Experts of a small language model: 2 picks a token.
Below are experts of layer 3 (counted from 0) of a mixture-of-experts language model. Rows are named router (the router's row for the expert), up (a neuron's input weights, with its number), down (a neuron's output weights, with its number) and show model dimensions 0-255. Each number is 128 + 24 x the weight over its row's rms, rounded and kept within 0 to 255. Numbers have three digits each.
Before each expert's rows: "raises" lists some tokens whose logits its average output raises strongly, later layers aside; "gets" lists some tokens that make up at least twice as much of what it gets as of all text. This comes from a sample of Wikipedia text that the model never trained on. Tokens count by the router's weight.

# expert 6
raises: " a", " found", " in", " h", " the"
gets: " and", " was", " is", " as", " with", " he"
router:146116161091129072150139129096119162140146126132149099165083159115115130084151149086138143124156149109150157096141087141123135143124118123126071129118155123126126145127122157131141145105085110122188148137111112144134147132089172135139153121103112075124124112123126122130153136141154161098114100096124132146141122119112139179118116114092156116142158146134140141105154147108154122151125091091149101139121182140113080142200093138089088117126137113143147187134071135105171133142134140136129133130101130147127137076165154151140150126136148101123113118158150122134121145110126120128180128107112090168183148110100157108116168141133152159102122149110160149113129123137084110137103131093153086107160120120105120116104132127058103142127143129135067140111134139131133111122115161
up0:117109132110174128119141162121160151131114109128131118150138088161154163161139126129089156153148140095120111120126145164123145094112117168178135115111130112125151151110159105086123109128090155074162142151137128149077147177127123125157068149135136094130133132142096132153152153118127134095096103108161117119134193121125104144150122149147083094129064161101129108160107152101091117105149137157122146118089118149099109162110086125132136150136141122132110127135121114116129138132124129123146112166130104118148106099177157137122139119130153151101151090157134123131145090135112116127146159146114112151106121110173121133102169107122094149086130122111153121122132103150052152107120120108076103156138117139125104165157137147116087138115093121106149143154131094078124071119106170
down0:103135129129122147171111136107130121134154125137151132142151126130123131113124101124103132115133182112107131115133129101112171089128062142122096140106183100094149140105122124130090146084096140101101094122134105136137135064107133106139122114133126123170099145123118079094147124086090126109130143086122135110109128138162137139131142146108116107177137085094127081109130116146120100099105114125101153155133124140165136098126110142166106151136128151112141151143067135104125125157081113141112155077143119154091143141137120157126136108141110113126163089119130132125170114102116117143096099161107093141115122153161144121164094107138108092159091109134200146106131159148115156142110073135151101103157093113126126147059128157103081092138124131123121126114149091111140164133082122
up1:083133131123104110117106098160127142160089147092109141146112150095114100116127116139116150130076117175144171072107091138106144100105104125133093110106089110157097144099132070143142143138153170121150104123113155135135165069125131173104129127186079128138131116158175136138133143109176103120144107156154126123126117150126178095128118090109137106126113142127124122127099130161118124101137102105128118137119100101146128110174128102151147145175106118149131149150057131137194103133124128142141148147129156071131135106111156132116122149160096169142103094125139126125157110119142116143100148110128164145120145127150146168105147119094133128108121129148118131120107170136104077124121136140158090121154116127135155097122145126126132150160157194090106123129127090143128144113137170
down1:122143128150123135129121105097117148105203150124144088134126087128096141132101134154098145149137144168086126129096150082145132115103118147107131113135150077147126143082153118139101148103111127147138117123128145094149104115102114108090158167110153123083116135101136129067143100164135118109115102155141116133157153115091142158130134089059124113107132160116141120137142118174124115172137138087135120120157160166109142160101130152107115157098113134189110125134134097120149119131127129136151121183119149100138081149113156137144051148151150094130127142134108162114058157102116133107117115126147104080120120092132165130095108118140151139099124113158158114169144115108130097095161107063119147117106129116139127121090112116121119104126141094163128142118143106152121116120114116
up2:130136153083160063164135110118116136153152102133130121128107141194135133157135146150112133150115128146152155107119125126120129141097110101166095166119130144098150125095135148156163142163099154155124105098089163106124107172123114123195125116111157125108173086124112113108142108112120079122116168130129141131148134113137116136166123149118136085126146129151162087139191111133082134130139121096136110103095136143138149107141116133099142114123105135118130149051123150140128133151158096130114110149125098188118115107121110217148139112095106156148156095153130134143153127152129112153146143126159136149141113109111134100099143127112138150121155114110142143156120105153096104109156085129089127126140113166116117125151127145166110079166141079140112115157084165108125136155125132
down2:144126153128104145150109136118152122126149119156086140136159066093110106143135113140148141144121154110111109141113170156139131083147120124109144161115145163128164091159138126088153096139148116137112124117168114118134145114138175156106152105119105154091105147103113140137136148170139091134172097118130100146129090133144144120076112123078141136129144083128138167104120145131138115118066102118119092174124132123158156112098107139122115111137130099142109164118096148107125105129109095123133114129093153148119168093134130094114150154149164113076139119120175117109116166130177170088126133139094135129121066112146165117157100128130176086147116175096115132109170148082141120165120089124122110130112118097097121110125112102096111125100132123076159109125137159143146141130169157
up3:081151129104150095112146162094101133159152145099122098112133146144128134151109113122113157137113188155135156105113124126108127142132145159122135074129069127148124129095120096160116124152146134111117141097146143102113111109138125099144085065109085118130079099123130123158123133081109076114092112168132114121121097122121110100155117179124152121104109137139107126065140106159118118152092125097087135140117141141091142131146139133129121126146123104126120111129103114132153164137125123109125155119097100174076124107159123126115124146116145129121144135135108131138123107153159135128099131132116100098151174132154156107102118115141075153086130153084131117133130177117153129131138135183158122196174107117157160135164103115120134052118138127094109182111159109154126127132140106
down3:198090124180118116150126120165125090151166129121133168113132108149114112157084138169153122101145085086096139151144087122143125099139168094164152159091112127123084141151137151095123099138093120096146122124159092154137094117124129113144098137129122098153145110158111128161153105125133107124112148105105090105133149144182117124134127129145116146122122124109121160099099126084117126115159158168130151154139147122106111157121148139125125160109140108130179169107136116144114112094141106120161163167111161172116160132123122146118112164165096157144146175124140126151125103144120126120117158145145138151085155136112131101140107113107185131168149119165087099147120098109122114115119118095118157114142082132116140123129136136171096185145133122120102116139073099100134117140073140
up4:099129092085150057143149109145146142124117136140112090157120172147163106129140128102121131140088084089146085100148157159112143129109128121150117106124147122130141107112162105088121152148107120140169133099118098126158112123099124145136091116095101160111151137131147137150178204161152112154174112138126142118184157123108108159096136154137147128137134122192152104136147152117127123115149136117111175167108137104109133119138106144105148083133125112124165119147128160158125103118120079152137129158115088096168155158138117137113164086151149164107136137146124143139131132114100110145119130115120151126123136158091123119117153125144071143082087130156147095086113122118059134123098125129134108153137148101123146151091142139113133179107164123123124111086139120121120104103131158
down4:119118140150116172090165124100118132120153107113147115148125117104134094112157096140153121156140154140148166168142089133083056120147091130139137137158120131101132132120081141142131114097176149118131128134132120116125119140124134123125126155122147142169146157097114119131147094111126138163102141152150107145135124131146082146137107119100095082094126148066119170147109122138142131122107116173092108170130079162133170121093141112115119142140129147100123163113141133119176190137121103109135121124141125095142110104103096094126139132132130117180161108146086164105091089127123135094177095167106149178150113124125154112104126167096173105157112151125114110115082149126121144115136149151150089137114148190134119160117102121095121095128136126074141126104106099154156106130122127
up5:144133141135131112161170112152103128142102110107142124063159109086123110112130147132168136137135138113158133110174126135126121180075124105095117104106118154136110138120141124128079118125119115150134106084144121120107145101138109133178114135142135095149149098138103127142131091145096136118090135134116095157109138117137165120114099139156159161121124198103119137120115106112172140164077128124089147131135194136168131131126182164110136103109127109105117098109141098098174149113111131170161134147147106157184118130135108139107093160104146137124125127153150102111166147104108161117113146137111104055116148111099159115151142118073182126148149143114134098155126103148126142158126070145139075130099106145121143110150145123139146091122121112134130120086120123122090111113125118
down5:110127113136115150106173104202157137127128148169091102155123117085138152162158089143173118166097139143101108099099106126091115122160160147133126095148147145125152151137130139146149154098170150149144129145123136127118147146098102106096111118120105101142076148108121104136112167131181148148099116166126115078134137072085134130150096101122130097111093157123159155130118114116126132144147087155173144102111151103139097140135108124091123105126150122117111109096141124161154156169142124114122127119149105092115121116113120107152133088198120143148135084153150110134101137116152106120174124144171082159102142116145140130144138130111154123131153148113087141118154129155111096159132127185185099126163146159090155112130113146155132125146126112132107116112152138129082145146146138
up6:125101129104141135095105157101093107110116189089109135128121160130136103105137168130171127148147167115082133125139138104106114143140136134065117145143138123120129147115091112099162133099130120130150072134103161121140128152124117119120134119098155135135126148144111093120179116165128115135091091113136173097170102142131132146099114087127181142116148144158164092073114108113127113130137146114135159129136134148135150115155094163183136100153128098128111150097111127132148094087121135140123114126121090134112123147159100105124067127129095162200116089141139118108143115161107138145097131131153110186122115121161102098098106136134130117076128122111110104153147138141148157098131128115147068150091157145129114132134132090102154146147141107082166093160116127112138126084110121
down6:125139136131105136130122177125140139163135151152120106130115139100101151133115156124155110111089108120168138141105117113131147117089137158111155170117155137178104132129161099168116114096137112114147113121107119141089066113062128138125145148128123129128131147098137143077140138135147149136179115156132149121091157144142149146093139133116118135157144122127078128153122126121130146114138136131155171101154129160093128114153143142189109096193089170122111107158093122110105108130098137110144129189161115108158107126125141136118154137080151094136133122136091101115153093088144092116152120146159134106133167140100105096125133124111115117121138134130160092119110124127102121105129129070125151128095106122139140180127112142120149123116098097163179134063145117109148199124141180
up7:116145103134137095139098133145115137166091102125130133109119135168127129174125170107124148101130120124110134102079127148164122128125134113154121094137114105086133077061163120127115157164112121103132122118121093142114118138091112161123133147167076140136115140145132082138142129097169127125082114123098107129135142100151103134124143129147132119161190170123113120126139105177121124095138122110160126157126134145141146142164132101091134170129099123124136133128161148147110102145107126149158181151117127107184121100112130185114116108152175147141154126131159112115145137124175151113146124071085124127117089119103170119078143163133105136153167140151104097106130130125119142105145102171112145132141118154094137112160153184130129096160137108097097098135085142147155177128125159
down7:155114118120123099150121157114123186124107128096116135114068133126104125135158097117128157149112150103148142132071141125099098123098121123129113160094125111087171116111117172104107163131115109120139101111189110090146133137103134110104148123111119142120098116093128128108116146148103173119133108115065160145175070148127108113110147134133129109108114141094152134128139136146133119087133115172106125184172151125114110161132152167078134109143134114153137093134123157166120128119119152149168111150114089141089108142146136122141117115131138127098119114125121134091115154152128118137120065116100104161138133114125126163128159144115147119145142148148169161153117132099120163084119090115164069147110170147100110172150137133089112091138115154132107153131095108153180104166137156
up8:130126152100154124117170121128117145133144108107125129132128158134186118092086088102126150155128147148127125096114150130146131108145129143157149081130173132199065160130131113121125160175104103117148123161105125171112136090136081156114113136095134130130113106096189095114131156162117101073116087127121134148124108140099130115163155099132184139137136139162123115120090137161131118110140098168137129122149090113162111100146119110139111170114141147147147145090099189120105166141134114120140148105144138100152142155157108164134111161115151105122090114159113114145115120164095131102099094114092150153098126121135140156136154110109148102083108143108140168134168109135125137108148144137143111119072168146097126159155108114089127149149142105118086127151131108105126140120115149
down8:138150097112142089098112150088089152173167125155102117132108125060080156121166145163124170096146128133110132125155142123086134089086103150075126105089142074095126094154115165154118112101137138132135126121146148101144133175143174098121110152157185125102120103135133141120111138123097130131092131118103130102132086151143148105121117145156113091173112146101136142158152151153137113156120118138108142124129165099127164142112111124153131134171090082168137134142144105105107171140105119126158068183133134143180123107122125145104113114121121094149156143111116145106133132112111115129155141160152145150140117099102152165146155133127120151138136165125114092111086153135103091151142131116161111139114118122128145127141090145147107119147103122120141119077148127165099105165129137
up9:120144086097201122131128119160113139153128164093136071158131161129135123151123118136108143152123119138062168116138100109131103076104116130123111159083153125141160183146128130127140155146135114118121178158127145125148164131146138094166144175123123130135129137133135132106164144099125096136105149155160153114158115151126170146136162140137130141124142141123114109097160109120144145130126136148111090156129108180181115144123138128149156107148115147116153128085107143143162144142138121123161158136128135113143181110134112180134149137103152135112140147161094138188118114146058158155133137116122132114140156108119103133118145141108116182121144151072066117168147132110118124131122121105145068160119102117130108106108169104116122114145129134165157141108141192150139140109123143
down9:123156138141125130130140151118151131105151121128120159085143121147076103130146133104129143086122165133152104139148155142129132163158158163126156132152091165112125092128145100163141124122082149184082134119130145141138137088104104157106122096122126112119135166135087160128129104121141188089127140135122141145133149166116111189146131104136134094138122139140120144118129129131133098188114151126138115140122146093061124121138115154170125125184147147138108154157151108145086140109149160127122104139140158099149108153135140131138099141173115162126138098125188130112127126128159083116111165148167098136136118136195131110127120131156142129086151134120159172083111085087160155123132169180106137161109161125136111101149122137135099125119145114145129120143138124053153126140118142
up10:167085101143115125137111130125146104139074144125155129111099113120120151113156105143131142120177143110119089107093109178141088138166123136114083137146123132104092187109100102172127156164125135125128121126140121150109107123084090136131118080131145108164107090096143151121141125124116155125164134111129113132111119158095200123158192119125138106074106112074107115095109122136138136130125103139159157115146149090141128108154143095085089130138125147133129094148147128109123120130133137097176116145132133137122120099134136133149162130120168173127102126137125142150128137131137131081080153105148138140100119068159113155123139144154082131157113139156124142120171085140128135071078154136124130123171154113145127113136115107125160154160146102138134126120147104122098135101081170
down10:123157134090147149168130126155137125103150101172115122120167126100110140102111104091099147140115122143118126127158118102117154137123101153150165119157148086138123080195108140134079135131131122094093126148165139131127114119160147126135102203134143076120117113110149129142096082134144117118131133134120130100155127144147041122125124137126089107171155123122148136117104160088142125081148154122125149127134098141104119109083131151187142117130141110092129121100147145105141153115110133125100144147144125113117133144144144144118087195100118121143107090086094117127133127151111111144127107128153149098114145139142160101137122129165124152118091145100106110147113127146144157160109153132144129129128121106145170122106159126110097063108158164084105136174102154117165144172164097
up11:142134107081128116135104169119120144139145108112149118138120130074153121148135093176149112121149144110118148120104120103168124147128137167114107115113125132124166118119095092106154192109101087122147162152095127101145107158071135104096155127140109165146140167125132105127169166130125181153093142141127168135173137131144140121140127120083147118136155138166073110141118154137117114111161103145102129132139113081100157149116151145173104134184095121153130145110104130121101127145163192166159152091095105125125142108085131123118157132156136143131117110141129115168092104159112171108077124150124103114134147155138128123121091141148139105135096153135094127153086133139155136148124124158128115139091131089104131106105063074146149125130133151152160103104134115136131150134140117
down11:139099117143108127152173118160099179121144144147161162095161095087152189118123134104098119093122116099115118114165114121123121109116134142131136176135097150115120108125169145192119078121150117149127102113135126091116136135127150131201083137125073140150160103147096085102130129069142124139128125127088147143104116095150120109162146153155152136131120158086133129123167106121130147176129119119101074103100106118144133137136118142143162139131133138102127116098134094184113139077136139112131153117123137116162160185170138155125102157104125127142121133150141157144133134138139143121131128123140133143082120147120102101138166120130130112116098130148128169083143121136101130146163100138121135110176126116162155166099182127120125140140123124119123183088119135131150089093096135
up12:108129141136099102107123112143129112150141167103117102111113120100140103121122123115154134118120132115107137122155150116110127101161098119116097123113163155132148142109088129130134161131088130129108107156174162090072091129142105119133179099155166094140092115161176147163118104113129083118166109162149129104145135112081098122162142115125129148127160150129141088113136143112156129107117118164107118172159122149154172091150140128113148101105121112195131143141167099138154118150171150124183121130151112125161119129134123111132127117127079106135126104165149140148128129136132129112109101158163143143107151137084129136108112143120114194059151139141138160125195110141127103084156115126123117131159124151112121109140158101172059123103126128119084110112115150152109121115131080
down12:097139117133127107109108121174112094165166115144125138157091147129091140134094123126132112125120129149111144124121148144098118110124124138101121136084103134115146133129142099153111128104155139136140140137146134115128123116130127144136161089124121169124155093174151176182101107132120103051122110125133089122104084125139148122089105148090143093124164149116087094113126157117097115117130131162151099158103124113140135100126128063112147103119157111139123146135147145138128093079140134141120148117126131124125111147127088141101055127158129159111167137138143165153133156136114155178105114123158177098116137102113144143134114144098150179062187139125158123125065138130144152110113123190125164134133098133126140095136123126115106126087139142126079161115117097140144161169134094
up13:121113163138092134154158097162151157130096133185128118159156093100072118088156116090147114148124134135129148080097127108102115111131147139140104130103120132135088113077110089094176125122138123132094137150116139160120130143137117110168120149135093111123127099120150138155161163089106128135178137135117115154137105135130168112141097120163162110111137093134129190151136102137112112133187096127109097086128086117086130078139137131146131151131113072148118177140156143141122122093153167118119105148118137118119107152113119152093153108137126141145148155161119106142140100099131126090120172150129119130118118162135089150096148111101106124165109187155151115119137087128114121153085157098129153161142126128088120118173141105116114162141114122128129124126112123150110176097140093
down13:116137169172156148119110126118145202102093100138105089104138165145123139089153166136120165119155142160139175131134170108174136138140141114131101128095122129174173131127129119142137091102135142138135116135133111091145142119103112095082160100107116107132130159155167146129113149181205120061131085121119124145083139098152132148114126109137108155116105130124125117125118172114145094110103172126151166131133111129095113140099146134158135126129108140086109120136087141142164104167149161135132123173128143120129094130149120135151082104054124127131095143125095149088109130079127134149117161127102128152121147147112142135119155096134123136094134087098128069134125114096144106134125126116106118146086131114117117106116107106101140114143108143134175150128166139129124133116117154
up14:116121114130120140099138118118113116177167132137105103084155093164099169102107126122173154110144128133100075130136143129121112133121130140178137129100120105152118151176150130124127179087143133076093176136101140163136096095140130125117109124138135130121110124115128135143119158128115139140074124126136082141119158157151110154135091133167111119142081144128115126091160155135143149140093135164130103142129111163149127135156104182137144119086121112077125116175146127126152131141107109175140155126144135143144181131136137126111113094146075129146152145154129149142120130116160136137106102138126147114137154124109136091168134141160138156099152112156159097147109136175121140144098081176142101107129087085055128121135148119089111110122164133120063124139116174166140127117114126
down14:161112147119126137135140088127116155122078136136091099137137101129184110148172160156119102090132114134135116130132105126105107134144102135133159155118110110108164084139129122127104159137151093099162113150145152149167129118135168119113180123165126122128114125074155156104138119112116106111123140116113103112170154148132125110102101111100151102152121138151106119077111148129099102097142143132102144125188156156163121130119086156132088158108133107132134132108170165126126125160162117155148138093124115148151160118119126096080114099110125134134113143159088136081114097127081120105165084137112130152082137109098120078138124087123132143089159148156157129115164144141115067129103122080131136095121108135139135145154091170171113120097153110110109110161123089155099096131126120
up15:185101139117097168108126124099137094109102166163117106160138142144122139107096067152134143136115168131134113115119115159076109142108116126123108143168133147138115135115101174105084185178114149118145066104124118110095175133128099116162095178105146118129095127162141148104095123140147147142154110088148137179123151119135138144138116101119133167112135153109115098163105141086121156125167109128097119176117128181129116145166122110126144085119122143129152123163122117150164082111129134141162154137166149172148138131101140181123123129129131106153130121118121140158175128106091110144133138172133120116116104114120138135112117111115084151122092099133107110133149118120119170101134136091102095118110107111144116116133144162098137117138143100111143091161168081114128106098099127
down15:145105098156133168112102131114143196134108162154107113102127135076156143125092115141093179117138117107124156159121103155138146098088110120080119160155091131158139125143116117138118083114098117126142113109114131118137120086114149122144126154112136087153141100115075122150144126105130141187096125135103112136130158157141117124118126199134094134124144089119129084136143162154143124155163131139165092132130137142160103137107145087160153133100162141133108106134133127145148119121113082126096134095160132109167121133120133139134115112119155088136157128118127091140145112140151106126134100123169165139114142134141137152153108134101127095123065114163136122121123106109142110086147092165102132081144108128151082158138164125134114152110120137149173141142093100185104099146128060
up16:122143107098135120121130077134107137138121110078152122134134127096124079109129161131148139097115132146130161074114118155163129120097138107101098145159109136121136099139134113163115142089084118114132161113133118121134104129097104183121116114130035137103140124124089072117153123089129139163131092114142172148111106065141113128144155150111111130109114151131124108165132097092131148161115127166146161106117117126119169116111142154093175123113161131156118120107109108135128127129128092160122125120149125147099137125120119142080145093182117143145171152105133115139136119138148124166072127110127167134123115094115106135138103087185142124090158152142109136154145151165162151133108107148128104133144167103107135141120162133153153156130110092179164097100106155117119156117107166
down16:166105112127108142122122116126132169112139138096169151119128122160127125128123100137105085135133121138108147124106091072165103121152112110155110142148099166090110105134091102123152175147174139120130149096095132135101096156181103127106126121132143158140139141137223160132112150127130105142144094106117151120086141131138103142096124138133108117106141148153146153121184120137103128122138141137130140157097118132162128093159115150122142154147102141099122144147102101090116127192122116112134139120152096149121118135157101077093159134165156154138057150129124089112141141143140112141132113100150130094141127102127120108136117092142130150147110089179122160095183120087140127123137138164132174155121152140121118103129137124085128109105090111105114116124124155129089086088177114
up17:112143113115153105139112107122094146150079111149132136107169098102142093090142103128151122123107133120111173077135152129137116092088113084133122082165122116112067187107137128150134149094183127161080144131137106151095109140124117132108141149132101087127118109134142088117104154113141093174128122143075163086120153121140144144096108144136134106117122158107115140119139147096110181106136118130136121142109132098105112104134135138150135143167054094145162113120107153125098138135092146152142154122128116161161086098155131151113119133127099128109157100122128077098130100159111121157128135098169102120106168089162101137155093100124108135103102127148159112138106125107123059101143101113142164151136131106134099131122127162136154128082127125129141106101150136153128112149131151
down17:094125140077125120129147093183123120111113120077108131119107124112109136129099164141142110115137143093117135192092129143121122150143120111140120084115131129087126135134102069119080126114122115136168152101124132131178105119140154118121078059094116154139152136146139145121163123136159143136116073125092121129101155125127095111133129127106108127088132131176127143136094136153145145140127123105104125156156190141073129129094127102098121134139133140141165122169166096158141105074128120120131138089133065131102130112111103135108111133199136114111110118098144147141137174135134112134144114153116113133125120147108084116144125104155155144139123153148146096110097106111097146157165173137113116101158139151143187095166140105127135140118138110134107130081144092099155142137152136
up18:120145103103107120137169108093106138134124173122115141111132139128092084163165129132112123154141093145151156112097122148126199136101093128164132102125118138095134123137131118081125157124126115119106142112103126115152130128094164153145120167135109112135138119146135171107146116124167095126114098121112120109124157158114174125147100141162128083143167099121107143168109132168103076209124163106144101087119133142137169153153113144179116130174141127100105141151135133126103112135143181124106131143118154147114118121173138093095080078179126126097114121134148154156107154115136154102143180092145123198135132087120110110127111165130140105113113159105125138139121111135141092122135154115152130105143149148160147132132122115139117160110108113127123160112111117126153101099077163
down18:093138150121071148163149188114106111101119145178150119132108139056166103112125093130103144176148150100123118172126098134120132130170130117097177193128131130124115160089134102164067144155104115108135119152158106148133122139170123119124116166127152151134109149130131141161100156102148153143166099114155150147115154094114156154155188120145096142147112120124125107130143147138134133119128104134123123123179116188093121120111096125083116128128158151169143167127145090111158127088141156115127163128140107125106113150144093164086117100120140102103155127130160129138135142160128119148132114114118171130125128092149154094116127136155119138132129168099110095128127092114143133144136129114119119128087087103119124141175147172135139105100124147116130171082131110129114123144154115
up19:126102092098126099086172148174129111101155131094137125118116145082093155138170126098140104119129122107114144170137091105135095127099139133131128124144131135155137122085119096131143127128120115150146167112149126092146146163114125147087098115116142133098154153130171144136107179141140186134124114127111116096106130105148144139124130121098111071153140142126119136098118119129161106136161125132180139149080153150131141105115146160143126089141159137089144093106166115175123124170125128114105136114097123102103147111126108103172124155162111095092124110131131128133125125134120154092134112140112147162114140143168132152115184142097098137144118151118131140106145102094131101128134117120151152103157112097103216105152100106127161181169139164168115087155108099138127093079148129
down19:137119146075137148153137073097157119114126124161151146140130163118129102110150129147141128129114168142137115105071109137119164103078098091147118123094126127102106140094145105099120123092150122144157118156142134126107137087118148150117148131129180150128102136143116126070136086104116144133103084123119148185110100130142126175171140121132119148141127122101107075104172157107132125130165151169084117153098119166140112120110082114133110168099101116156127144144129134107145121086199100133118132158144132096176161123096124141118116116095101109134180119080102134141133122131130129097188122125110091144116125078109092121133105133112103114164116127140110124124126148166150119160194136122143133129108127109131082115160141134120106093109116128103127118137129145130142088150155100
up20:135087158104116163118122107173116113120127160131177114118106105151130133134141128102136106142081101125101149129086095155097105093120095149125152132101122111118115120126096096134075148125195108151131152152146082141150158151118135141159135135146136132107134092148128169131146133133086154148187130122130130120154120118110129131117113147117096143166123129120091132151133148142136116098121118127128141144151168098168128173106076125094109143173158102103078164136095115134136116138158088163098122115143151114152138115120129088128137115103116161082140128128177113119125118120144109145121126165136155137109151128148114141073106110123124084133147075155166099126154125139079118118156141124118048100129087142104139122142133139194104152123111157116132102147094126100108104122085146
down20:159130110121146100122160156158092147117119136152126128107110120118112152117116100128079119156123131134094101053106112102096133115113097148125096170109134127100144128112136114120143139122154143120128120121108140082131135133099100110152126121137138126165146106093125080145128153127155096167125169108117125134132115143118134105096127138146111147178099120157116171150133126176064164143081120083145113152114155147106078107123127111146102145135119155117086149134100090121133103128137121183135151157108135150147121166125144143139142110149089135089129125111147121110120096153129139111113136132126173140134124111149150165157140157132084177096085120104123131092147144173131125154165137143061114123121176092101123153150102136150113064155138182120112129122155106110077148114101150
up21:133157130121123100151150127162132112119124117125101151147121123145187111112124096139131115123128099123150157156190093123125094124141098100159112160143133120142145129130113116121160135131140179130114109109154099134100119085133101108091093127157103119123137170110130162106153121074129117127157114114136165156169176116138119078128148166148136169114118131121114075121135107146155146087137125114136143130125138134127174086088168115135171092091087137092129185120131115104129099129143135133133098141088124103139153106146067123122136117129095093136131072131124125110130157112149169134112119107152121140068163148086132119130112128146144101187139162107128106151153152130131112166136106101115132144101111134149105185156136125076116164136132161180109084137122142114125155117121143
down21:108147132126118103131109112119161142105100141105111123097111179125162109144135133131134129174135119116134117153062138187157136117174073130132165125148159088141146129129145120118106118126129132087167109166147075100084123130159070140127125099152119151131142140091127124136131124121172159150151144117105101130119174132128119130144112158165110138134146095123140124158120113119165136132102112115075131143125088183121096096103152125122119119077134158111154128145116110139131136125130077080109181082134143096090105131120119131093136176097137101125135116136138102109144154153115118127156124113072108085074131122169126121140102137109125098127131112092126130157130087100161085149169118121130160112129113129161137141187155113148144114123093122172142112137129128111162145145109104
up22:152096137099092133131107103128147158162100107148116143135157133136128127126138104105120131118125117105099086097094095137137140136129091169137141126141119162123137139087126120148126093085120178170128139112113143105081134124094147160165105149131110116121117158072134113108155090102098150158069124111110115114129138123105162105163105123132141138079136085101143122157127151148138144133109138154136111141122121122146155115139171093140153142112115105148090100114106135112121120133131117111093105107088207150148109121167123144102129062112101106118164146116134075115137145157098120116166139157128139101162052095123101089144144103112132150132132131111145129162080145102114143148107117101120160135150084121139094080160124113124113150112155129108137125141134162128185115148166136
down22:098171110109111170152114132176121131124165111074143116131149126142085130142100132101099183169101106135103106124137127140143102110118109122065130101145112172079156135120130167100161158156136166130105127137132168115098146127105147111132131143108164143130163098111139143130092107180114134152110110156079134140161133170111137077105077102101137136128173119187120145108133088151152161140091115134113117093106132151104146116094116138167114116148145116159122181118165123141137072131127138114138121147173143138148120117126120105124154159171151139146157116153158152111108137111159138117119121165141132155142147137123137112119111114126109171145136146153148141064153113138121116130131103166141175149082105129115138128091119123074145110145127104121113155161117124122097105136115119
up23:143108116157092115093138131121142117142116144152134102102114096108131142106130177103076141130150110115114118171188176141131096120091143142079100136135143142142074089155161160151102132148135089170118163152174092101120128085116129145154116120123089135137147149094106132111087148152124150125158127151139179163088116161116132099129131104115170116118137117124134091127152106087158125151175174096133118125119136126170138117162170152108137146162097104072146158131123126114120124131141120143093136118114109152152138126153154108122118118125163118134136127163125120159137139159121100126155137150097113092143110131091117107122115082119143098134126145140131090168135132084111129112144116133126117156065157077157172130127119146144093167120136151133150072144148141126132117113093156
down23:124125094131141152121119125109152147126144126160114119152122143123166112157119074126113102139114136120137148112049129153124156092116126140103114092149126143148140141102126168053108087144135124178159139132135121119103104115157096115122188145106123125109130130094094109143126129099152136148114094137132067106142126111141132138138140115112115110149123139197126091133112142142117145132160169153177088153091106137130102112113123161118144119101130134099130084159143138119134105120116093150132094105124103118113135105102133125105097143086140169129112102165101090113145091087173141123127124109106130140099171132139121130124140096111143124112132132073170113158071106162084142133089108137161113128126093101147087116104104119093157132159117123174139135136161162173132139119156152
up24:144112127128155117104132127142148146118160108072101160103130138107152124141135121107162103118106141122135106094118158163116114189080134110102152144101145101106170158108125127152104128086120138162125133113115157134112150139139115085110174090174132154127129107109087180133128106158173116127128097095131085155125111107111151131095140130100128133131121113153105135154145158113143135147120102130137132134120193120161124114129153169103093154118116106133104138103177132120111163115118082074126136144120149138084134150093157119108111123109098134107123159138116107121113136199144101094144148135186079101117110117130104133148100098109168103113096113164142118121105163143142147116151097117153106102120143144135100132102143088142105129131156134126082199146117145122095111152130086
down24:111135116130120099138094123089145170117130155116108187156147147142112132185107143138165107076136110113100126138120123139113104156125169114129157130089166147167130090118111151153126148154118128131149114120123100129148114118170138125106105095169091112120119166108142130110114116150145142078159175141149084148131085142100130138148084111109167125093127138084111121123090124116110158141121118096146158135129119127138098150128145151132090137147110076156093139155111132140118137144121147170124153123118141158112078173135070133110106140150113100137137150128145111148173172140143099100203113105117128152137107088159151151113097144113107110107139113136097118107153172130143143140112146098093154160090124159175123100129136140134125104147143145127120144092084150090128094107142101
up25:118148145094150144110155111120109122147086124139102070100130164148146134103136135102116161125129176096100124105109140114111140124123121139114165139130135094071151126114123137125095114132107105157109140110149142172120142108093141133169139124136133113159094151113126067125124084138142113157145109107136117140171139118108181157155148069112170148146140127166137134149134116142114104139130105102061116182097145106117110132157106149122055067161150107094123176133147148092153130175115121128111088166141129152099142105135158123138127107176096123109113113123129122139099112118156119136124138157093099094133112110137125124138142073137091125115116129112146154143161111129137126117129104100136132110114139092150145123095148115065113116167084128091138158091114155138116119130114165
down25:125134139147160100140093087163144157122124122120139116128139126145128082131108124129124114119110141121168088119110138131141133122143153106113147164156110114158146121109126127136120080137133160092127166153111125119134117092145122112107130134131095138093172114079119158106116125127148131149146121168129127112107126122119124150203148137136157093152145162120114123097090130165132129099094122157129144122104096097104106135141151162092168157147087118144133096099119157138141149114114133121134137119136153143115119119114124165153086145015146116125136127175089121147154158168114137149112130092110130134152104159119122156122129130105164129128096161173166146129146107103161105081120133190127106151094122133113085154163094132158079065116127098159107125144139084127131095118113117
up26:135129104107126122164170149119133128089153128165117098100105127113118165142107134116158099154116147109115057141146118146081162167158183162141119116122103072154138121112104119119162111144087137155114155125106090114121126120132146143120113123072120114113118082118161104117144124116140160126129121113111145128120158146152157135148147127115130134139132100130157136123142097097140142100116114162151191181148211135125162164134145121107127155130120175130123091124123147111100117123127136112135143128110098098117115163098114108131138170124110153125116104129130118179145129150135126156154149149110085155092118140165133123162123150111113121165150152205066098137143098136139125120108107102095107137137104113149132120117149148121099112121117148134097170160147113081174082142129115
down26:158129115099124136145109153178090155122075156108156113111184080125110121111144070131152048101047138160117138136153130104131130118130138128131089152150140132141126123117111107134141145142132099143150129166139146144133108127131131111131126119159135146155106144130134172159140114097124106144111115165162122103076092160154129122148140155093115167116158148146167115131145134101100152161139121143129100133139145039101104116145109115127119122133109112048119114088097138078109116163108116133117147122094088103141151129091148100163150154150131139140135116115106113144137140141138127167121128106148118097115125114164111156090107154123141129158110124145138151081129126155140140179138126157146161140125129101121147120182138136111105142088135117134129116138125145146114153150120076